From a checkpoint of a small mixture-of-experts model trained on Wikipedia: 16 experts in each of 9 layers, a sigmoid router.
Below are experts of layer 5 (counted from 0) of a mixture-of-experts language model. Rows are named router (the router's row for the expert), gate (a neuron's input weights, with its number), up (a neuron's input weights, with its number), down (a neuron's output weights, with its number) and show model dimensions 0-191. Each number is 128 + 32 x the weight over its row's rms, rounded and kept within 0 to 255. Numbers have three digits each.
After each expert's rows: "comes before" lists some tokens at least twice as common just after its tokens as in all text. This comes from a sample of Wikipedia text that the model never trained on. Tokens count by the router's weight.

# expert 12
router:125064142158137061144096135109141125156152178135112067068029041121088139145123133151107125119040107134120130144152115128142143127156139140141117149147105123126099160122115146116099129149139121119124107105148169159143166082106112118072146097124093136151131159081137181101114134153134128183080135122172126229164177110171084164093135147132102070128100078092153139095167171161142079162117149127136106113032093062115126114117170156142135108203143191156089093179099128108117126088115157144123136156098159114136182159111153130151091150145077175138171097120125143166178109124083171116
gate3:132131146098093130129176134153075158087097106108093166087190133120132149094127109150114121169160156178209145100100105112090118153157181132134158142116160124135131122170146102116171155096126101079135096207124139176105121148205112115155159122132106144103144187192164080186148153111152143147102125121124079119159113103150099064134097140103169141104132103113125130092104209159123197173086152094166110123136083133075146086134076114136125089090169114111112115161121152148129197132150149164085142108064071192129206117130110150142106112128098140121043177133138110121164186145133089162
up3:126088173171086128073082146199145137106102130079093077057125172119125161129139113162134130107151167101112149134106063175200088111129168125118107200121143173139110147115168089107170139143127218169088126145144111156107114114120100139152134164071139168136159126145120103077201145097146123136181080181107149180099100105095169099160147155155084127120132139143132112148065170161137156130119087100109107140117097166115080071126058103151111100120135160126118136110142138124157174195098124123125148159138148112071184110077140152152107108117161098175135075135143124136169070042123116139
down3:136111124144125114072146152114207180126087176107069164156149124164094146103122101134135089113121132115125101142156092146111124109086125118140137087114141150117155106141094067155105108062095133151121198129188117136157121173119118132132134182142095123174063111157155106191121180129071092144063127138119107115079132120202109185112074136169130127112130124095216085142104133147103131152163182151124123131164131105113133134161136109092154114116147137102164147181112086120073156073137149082124141070104163151140181102127107171145085091134051116158121144071172197174109179139096123054
comes before: "0", "9", "5", "6", "4", "7"

# expert 2
router:134080101130141137175107195142159102159152157123099093064075045117077083169128130138128100150124163140114101088164155137119129104078135139170098121175124132090164178118176119125130068123159122105171092139096152129083058104142072159132128093108103129153111198107151175138137106119122146156111139101186126101154170134126123172093123126069116083131126085128156099086188141118130123145145183130176128117065057056094155162131092122166081115191099178159162100152085141145126142092084173073165138138125124135155139117105148124129047154144124135142191107114166163137196144145091147124
gate3:130113148117133130177143198118120198141067169100086102127160117137146091111120146135132119128099113165098126089170135165088158120150112174107095101138155147097114140190134069155104102111122152140131153176120138160150106053151128140163166166125090176141128134125061169167178124141146121125135099096161116146124085124141141172126137139055175128103119183125141099084104152107125184119118167170144119068072130136109075191124120133174092073053118177141129170119126103146154188129148136119148080142143167100173151161101058145092138201134156194161129078078121226111128131113131172137
up3:129075144139157169114139077089134100196159124129153147108100090086133108119151154121141140144057190125122137127100112054107060132116113114111146203167089141162138142070078113138113140163112123066142176038168160135166155150128148103146155137185115099106141169124125164176125147145183162077080146162174121073194136076073127091105122106147115097145138093185121082134147062129161150140175184096161134099102105129098156084125155189085176138099089147088158130131100184116080105122121147172123105099143118092079119148102165109126096131168158138127134101117114083129115086149166151138
down3:106138108157144153149179171161121175115102094144116120115112126103137153128105130118056085122055101170084118073157095135129093121090120110151120133145170197121149169165133118123143208143118144100214150160115106106201088118122144110124126102084189121196113174125119156138129168099206135132124094091168125137143104180136133181157112138110105141086123083120027107116163108088084071110093146168078166116123106123116136079159132115164108171190150140099127163094129153116082123147147155120146174135174174107170151143126103202167119180140094096152189164125156093105128115111140144090
comes before: "of ", "in ", "and ", "is ", "was ", "by "

# expert 6
router:161092146150161122119105144079200103180126142111134110108068079159115089160155130091124084100078168117159130104154148096068125117122162113163101135136117156137135215089160155130081136138142116124167102105073174147086174112131118129142150105132122134120129144130134218127109077147170125127074166131184166137166146135180125150081121085099071082097141119149134100119146171147137079118139131125156081115037059077104167114150125123145095111143119165155097146199085150119103121084083167148124149167098144108127220087113176073098086111147092153102178094150107157156118133114076145138
gate3:141090103162109118121146037144196078146150179138088108130145157187162101167133124120150082093103196165142128134103128111105122133142079154160107114178113139089159124133144147137133134091142186080138170080139111103089111067132137112092078080126143163167096100103095111148106113125102055113148192131139136115116168148104108137119137134121019130105058103144156062118085149056145122110144114138119147138157159134167105139149109174129152092178158148147085147093132157202099089138141170043179131137147162108059190111097131134126129143104088138106151127089123109076084101132106144125
up3:104168154195155117096086101105169137161130142167105181138121065143127147176119201122156093118077099098163101167138042065100110089156180120149067115187156144060179141080153116162112156125146152133205151112105182114125131134096131130164122111136141069099138125084118107125075139159117043133139197158147104095097139125124162125136124078130103144094101119126174100112178078076096130074136118126125133130138056140079124125112124126124155099151116068158110122185155129162125081168160141151179134105125109147098167080132100162132099171098142147123160088112147147173120080087125158120
down3:084075118068150114153127163144116170188115166176159138144159107056081234146124130151119116178139138076083116077085130192122123113133123123144050132133169100115000130097079091089166143164127145118162098179120128140165078146106136134160120136101163135081103132198096108145141126116120125079158098116080135144169123187137126113152083106174178093140138101154105160147177098150209086137136081151142106156111122130101115121109126123089083105083132153137149103081114099153134107113143138108183119148134138120152094109136158132163137168128150162155121129131109126177194132132170091140
comes before: "| ", "(", ") ", "; ", "T ", "L "

# expert 0
router:122045102142165076140096127139187116167107162144160082072073106134088131128128117088109090128093146102130132114137150103078129109116152148130146168131125091156117206183151123141118099125129139114123086181128131097140079117110117178118146136126144168123129125142168204144131097109113153153093180119183129149166175122174083089080125120113079037143135176188103139103132194095088101126149170156197111129113070063160127174089125087144103128175066140129103114163077159142071130094078171110089139111100149082135167112121136124148083203149117115119164113161161169164157121140104123147
gate3:169142195112111152110187082143123183100196116160114070138165149058209153073069105114118133169111136118163109126156160066155128157118101133118108149138082151137172089084105132119115142154131077132168136111141080099086132154124147178140146119188086098123139138189092092133112174201150125097097130095143134152103149120073125122218146129181122149076119163105134115128126108073176185171137058144134127159149097170162166115102105146085127148146132123117123103170170125193193162139134114139105123149089138084144119094193143127116201117103163138111139133129142163174136165089130133117
up3:077130210143094134158189104084109204100130175194080133151155150086158107018076098135128181170102131112116130171125115123111080092156138107143205099147097147154113138097142157090101104109151143137106034109135131133168129174163173105112131118124180050103140141091140093118180144149137088131180122131149113100106119096092146111143050149122059133135128128115154132121116106105125104116158147117158137186127142148102097141099131132149137131171108157151135137094168140171150119096154098072073048114113164155126104095176131123121109137142124127148098178070112191109158101097123148153
down3:172226145135066105136132094161157138111135128139112109168173152130193149097052154101136188150077104142173167137086123140151113167053135130149189140143094072103124170140131134122160097119109116128160167040122134098126173080122109118127131139124162121098086133099143118090140130079099091110131107101079103137130127116173117176095115183145152153133123155145077117108123118071154101137157119117137124132079095165152073116118133158162154118122105131152090134169092113082145095100127130146149141095146066207143129169143145190175055090085083160169101143204079107109100149142144096075
comes before: "to ", "in ", "of ", "by ", "the ", "with "

# expert 15
router:108067083131190126177115168167135115134104140148127100094088089128066128130123069164105085124131177086164093148124149090080138117093169143170084139141171127114152107144181121144126093128107162095156108114121202149123136168087123177119164126118116091090129118147102139103151086118138165116117138107170125139125144148095080185071110091081068070116161099128112124122148167141114111142158135192169091162078064060137144142142043120186098057196171111123125151205157136175101143129108177143112128127088144121147125162119146126175091137165103187165199112127115168118118136135105163141
gate3:163078111068163112103189139119151142138132128134121104096130187127135144139129066180118191200093189173134099138143145138119194172099110090155133125120088101105108147078145112105099150103165084106089088110095084105124169155118148114162149145175111091119072103189156107109118112136152131070127107118145144158125147108125175113136139077099178111145087139064146129208095189118141115131101130154149116099157128148199122188123144134117080101140133120173138205176129130099094111082131152144156134124081089087157072157180138066070142117158125161159138081164088186090134124152084119168
up3:105091106120116134169141129154057174123040145141197062138129125147153070187124147136124130126124124077182178161155204095114145140129185052112166135087113148098124114093192169116121116117115157152113166140177095158142041116111101128109089143081140111102105140106187101058112123155118139156173129125097123117158097135111144060091127096111078063136102146127109084181127121161120155161147100094110099065132119128187066123150147120139129090113137077088099127102108123152112118139154129107190143107161144140120153116138125169083140143120107091042095104140108160109163146134095064127
down3:090195108166131090115062135145122090054092103131118155179137074122119114139066037094108194114131132147150140163109134094118094104114134090096120105096158102121080185129072137145136109127149123103117129173103079116132098127091108148157153151064138155105202091075130146201132134157141131120099140120151084150107094118104057160132081097138102162102159093140144168155167089112147146141102159164066102097143092158115123128095127149118116111123110085106103077119145187134092080145153159187137145121193103112147123159118110125184077149109044078090153122174141135091146118112127109058
comes before: ": ", "\n", "= ", "- ", "/ ", "″"

# expert 1
router:107051124167156100219121159131117135140154160157132083080129090117092085156125102130097089174096130087147129148185154138127124098112146174160141192137143119076125143131155113138104122114113135108145091126095184129125136114108105125094185148134083128101084169114121191102070106138177141107068133155142124159179163151202092135122113116116126126132108182164113117094131150185124106140142128126098102146032099117120090159083130115151099127161152179140106155202113129098088080137111154153089177167097182056146159090086089100149075151151100120096152092148111155133191151131083178188
gate3:100112107121070068161099104101063150100146149117116066149164142114108130174121053162113113135106081126111064132105139139142099085087064121061125096106159106109105144086154090154143130136126097133171108101101113114116138138157125164185184191125101121108130211163110174136106159157047163100147137135150132133183097071126137115139060199164091149170174067144098147089163138152120178053136131185080135136118175114117146170119138117142116117152115118102062169077141150119148090140112157172148150135170152149125119176110149149103087183126107129127155144088127109153141136114189087110
up3:134147146154119144156146109189130088157076096158069136150153121091121116141192128107095130084109149112158167132111172099095160087137109124168153148171128107143137192117111165112093170136048124133065058136139155087120126146151140096147128100089175163104067125102163133128180131075149193143163076163120127123133074057136099118101170130134196083156081067140086144141145091119139170049138112120121102165130174091086126120105117147111065119131127217154112156162103142114098129090152142150134174145137144135099099125090167112120046111115117075145141095167173156108066158120124104143
down3:068153106172112163158130148073196134132133176118140160104134104146119061152145113164174188155149100107097150098125128050159162166151146135150172098141145140124127097074201079149150109141135096146123147141159111084132176132138122136114119114105109177150130128077083148137215118116126125138156147181191143160079149139102122115179112116071101081111135165047096132137109171147096108164094114060124115121098121117121156164139128089172127162134112134128101114138065091125130125104062147135158131074204152118050183094112082119070121081166106122125154074153164167123109121111116131188
comes before: "| ", "- ", "\n", "\"", " ", "201"

# expert 11
router:136082104162112076175127164105202147122131104138163105100080053106095117196130112113113073116084133086130104080149118109115150125121124148158110133093140130142183189143176052103131093171125160112150096129107187121135144100083063106123160070149119087112092150153141187121101090110163075157116163143151132171146143162156119149111135110090136111154146124135110107112137166158111111102151129143144099092080087078136106193137109126172085109223090195167126102213088155116103119088096184129093122160121105112122168152114107093192045141160102144113162091123141156155140108121132119149
gate3:135068135136108165122149140153085097152154166181131142142166110122126126145125134144125122115099152148171044122116129096110075126196188146112149117113098125063128172164173182070105109118145090152115075116125117081180190169125132103106106065125117108141154093125087135163090201119118158136085127111159152141127126128153128135109137116109142101140138106087181189218142069125144165103203192149132080156105146141108133124114089143168099127150094095124124077097100135102201096098124124093142145099141145150164074156116149092160098151096220118140136115064116070142137132156161092067
up3:164166106131109119143097113123084139179120152139118058175139149119134176186109175138160139160097135193152033066146152129113108108204167143132063114099138156095135161148177167125134151172184127142126103188096120098136119165143157099143123136139126165050096149119133116091100071124142134104131165122190165119139093093107098186100133142144159177171140063126126183173121104112117091131178159127141152140117096144077102168111100164110141127102149157126119138038119095135114138126144077120146184168140160188080094108106114106122103148064176125087176114107151142096139115193159115095
down3:117147154143167099133153150128074094110102125147164075178116086077141105155127141072094128178160122104136132171132126135090088147113121121074138131095166076115101116108102155088134129153110107096172108189067140112207145231141134106059082132151118200124076103112139102213044089150162148090126139102122170160117142143112190180151102159135126174166108144138124130161111082131070096111086174171090141133173112121117160122137082110160143100094136136124086124103136101109179141142121178130074186131103117128137091131166142160102118127106090096115059093182098159107136152164144121126
comes before: "\n\n", "| ", "|", "\n", "% ", "."

# expert 7
router:100098107144126095145107210097185123156132124109126111127108070138097107154140145142104082107139166103161100128122165100093128101113141139153122138116128083151121228112179097133096148149124152099155084105122184119099110144082113122138159135098078163148125163120129194104117093132162116127113161105128157134176172100183165167090101110097097088163133108177148128096169182136122090136136127115147092110025071109131108163150130140142114120131079177184095133165102176065129126081096174135110118176154178089147182108066155105168074170175110132159215087126150143171155151134083156146
gate3:096114103090136149135090127172157142104170154129111134120136102146117109131145102171102107198127150069164112140147108124157191090135105140129119139203062154180133127161100172073066169138067059072142101155122131126123073148129101139125111096179140081168104120163104112099069122118145110158146223091176188108133112144077093112150168120168129182149143127118209117099145160106099158156116161176109158138136082151135080077126102102191143161110128125111079117067135110128182121100130109176146155139146137098091098096110139093118066084141132104182112184150105139182159109095128113121
up3:140169145100137131096110064145139197114108165083157151143124132172163076139156173128116067108135171110102110126115156185147206079131105098082116124160099127183139105171100155078134229153100109068162116173150135126120165154128151168114082122172104116192091105122112089107100196127101166164187135065201128141143150122111096098146133131153127171095150162110156134134164136121123177142086125139123121136146096166104134161110099117155107163082124127064128124104169119166142109123143072186087094164161149124135119087113104144161143170076168129161120124201092145181160096169160095112
down3:119128128120155165154067100175102102145127121108143133077098135133076133183147121115122119050176118194143135033146115171110120171155116148130085104107118147132131129149121134107169100154155114088129123188143127081131210118177092146108126063106143124164127085129102095133150140058130172096101078177175088170123115143115168156108109114107190133093186108086136155170065123104170120143096101197132136156097132147135143178081145092083137151134132091121154120141143105142095128135105121196143007142168115139088151082098160127140140129124132139087120149101116126070093159152077151087
comes before: "(", "| ", "and ", "de ", "– ", "="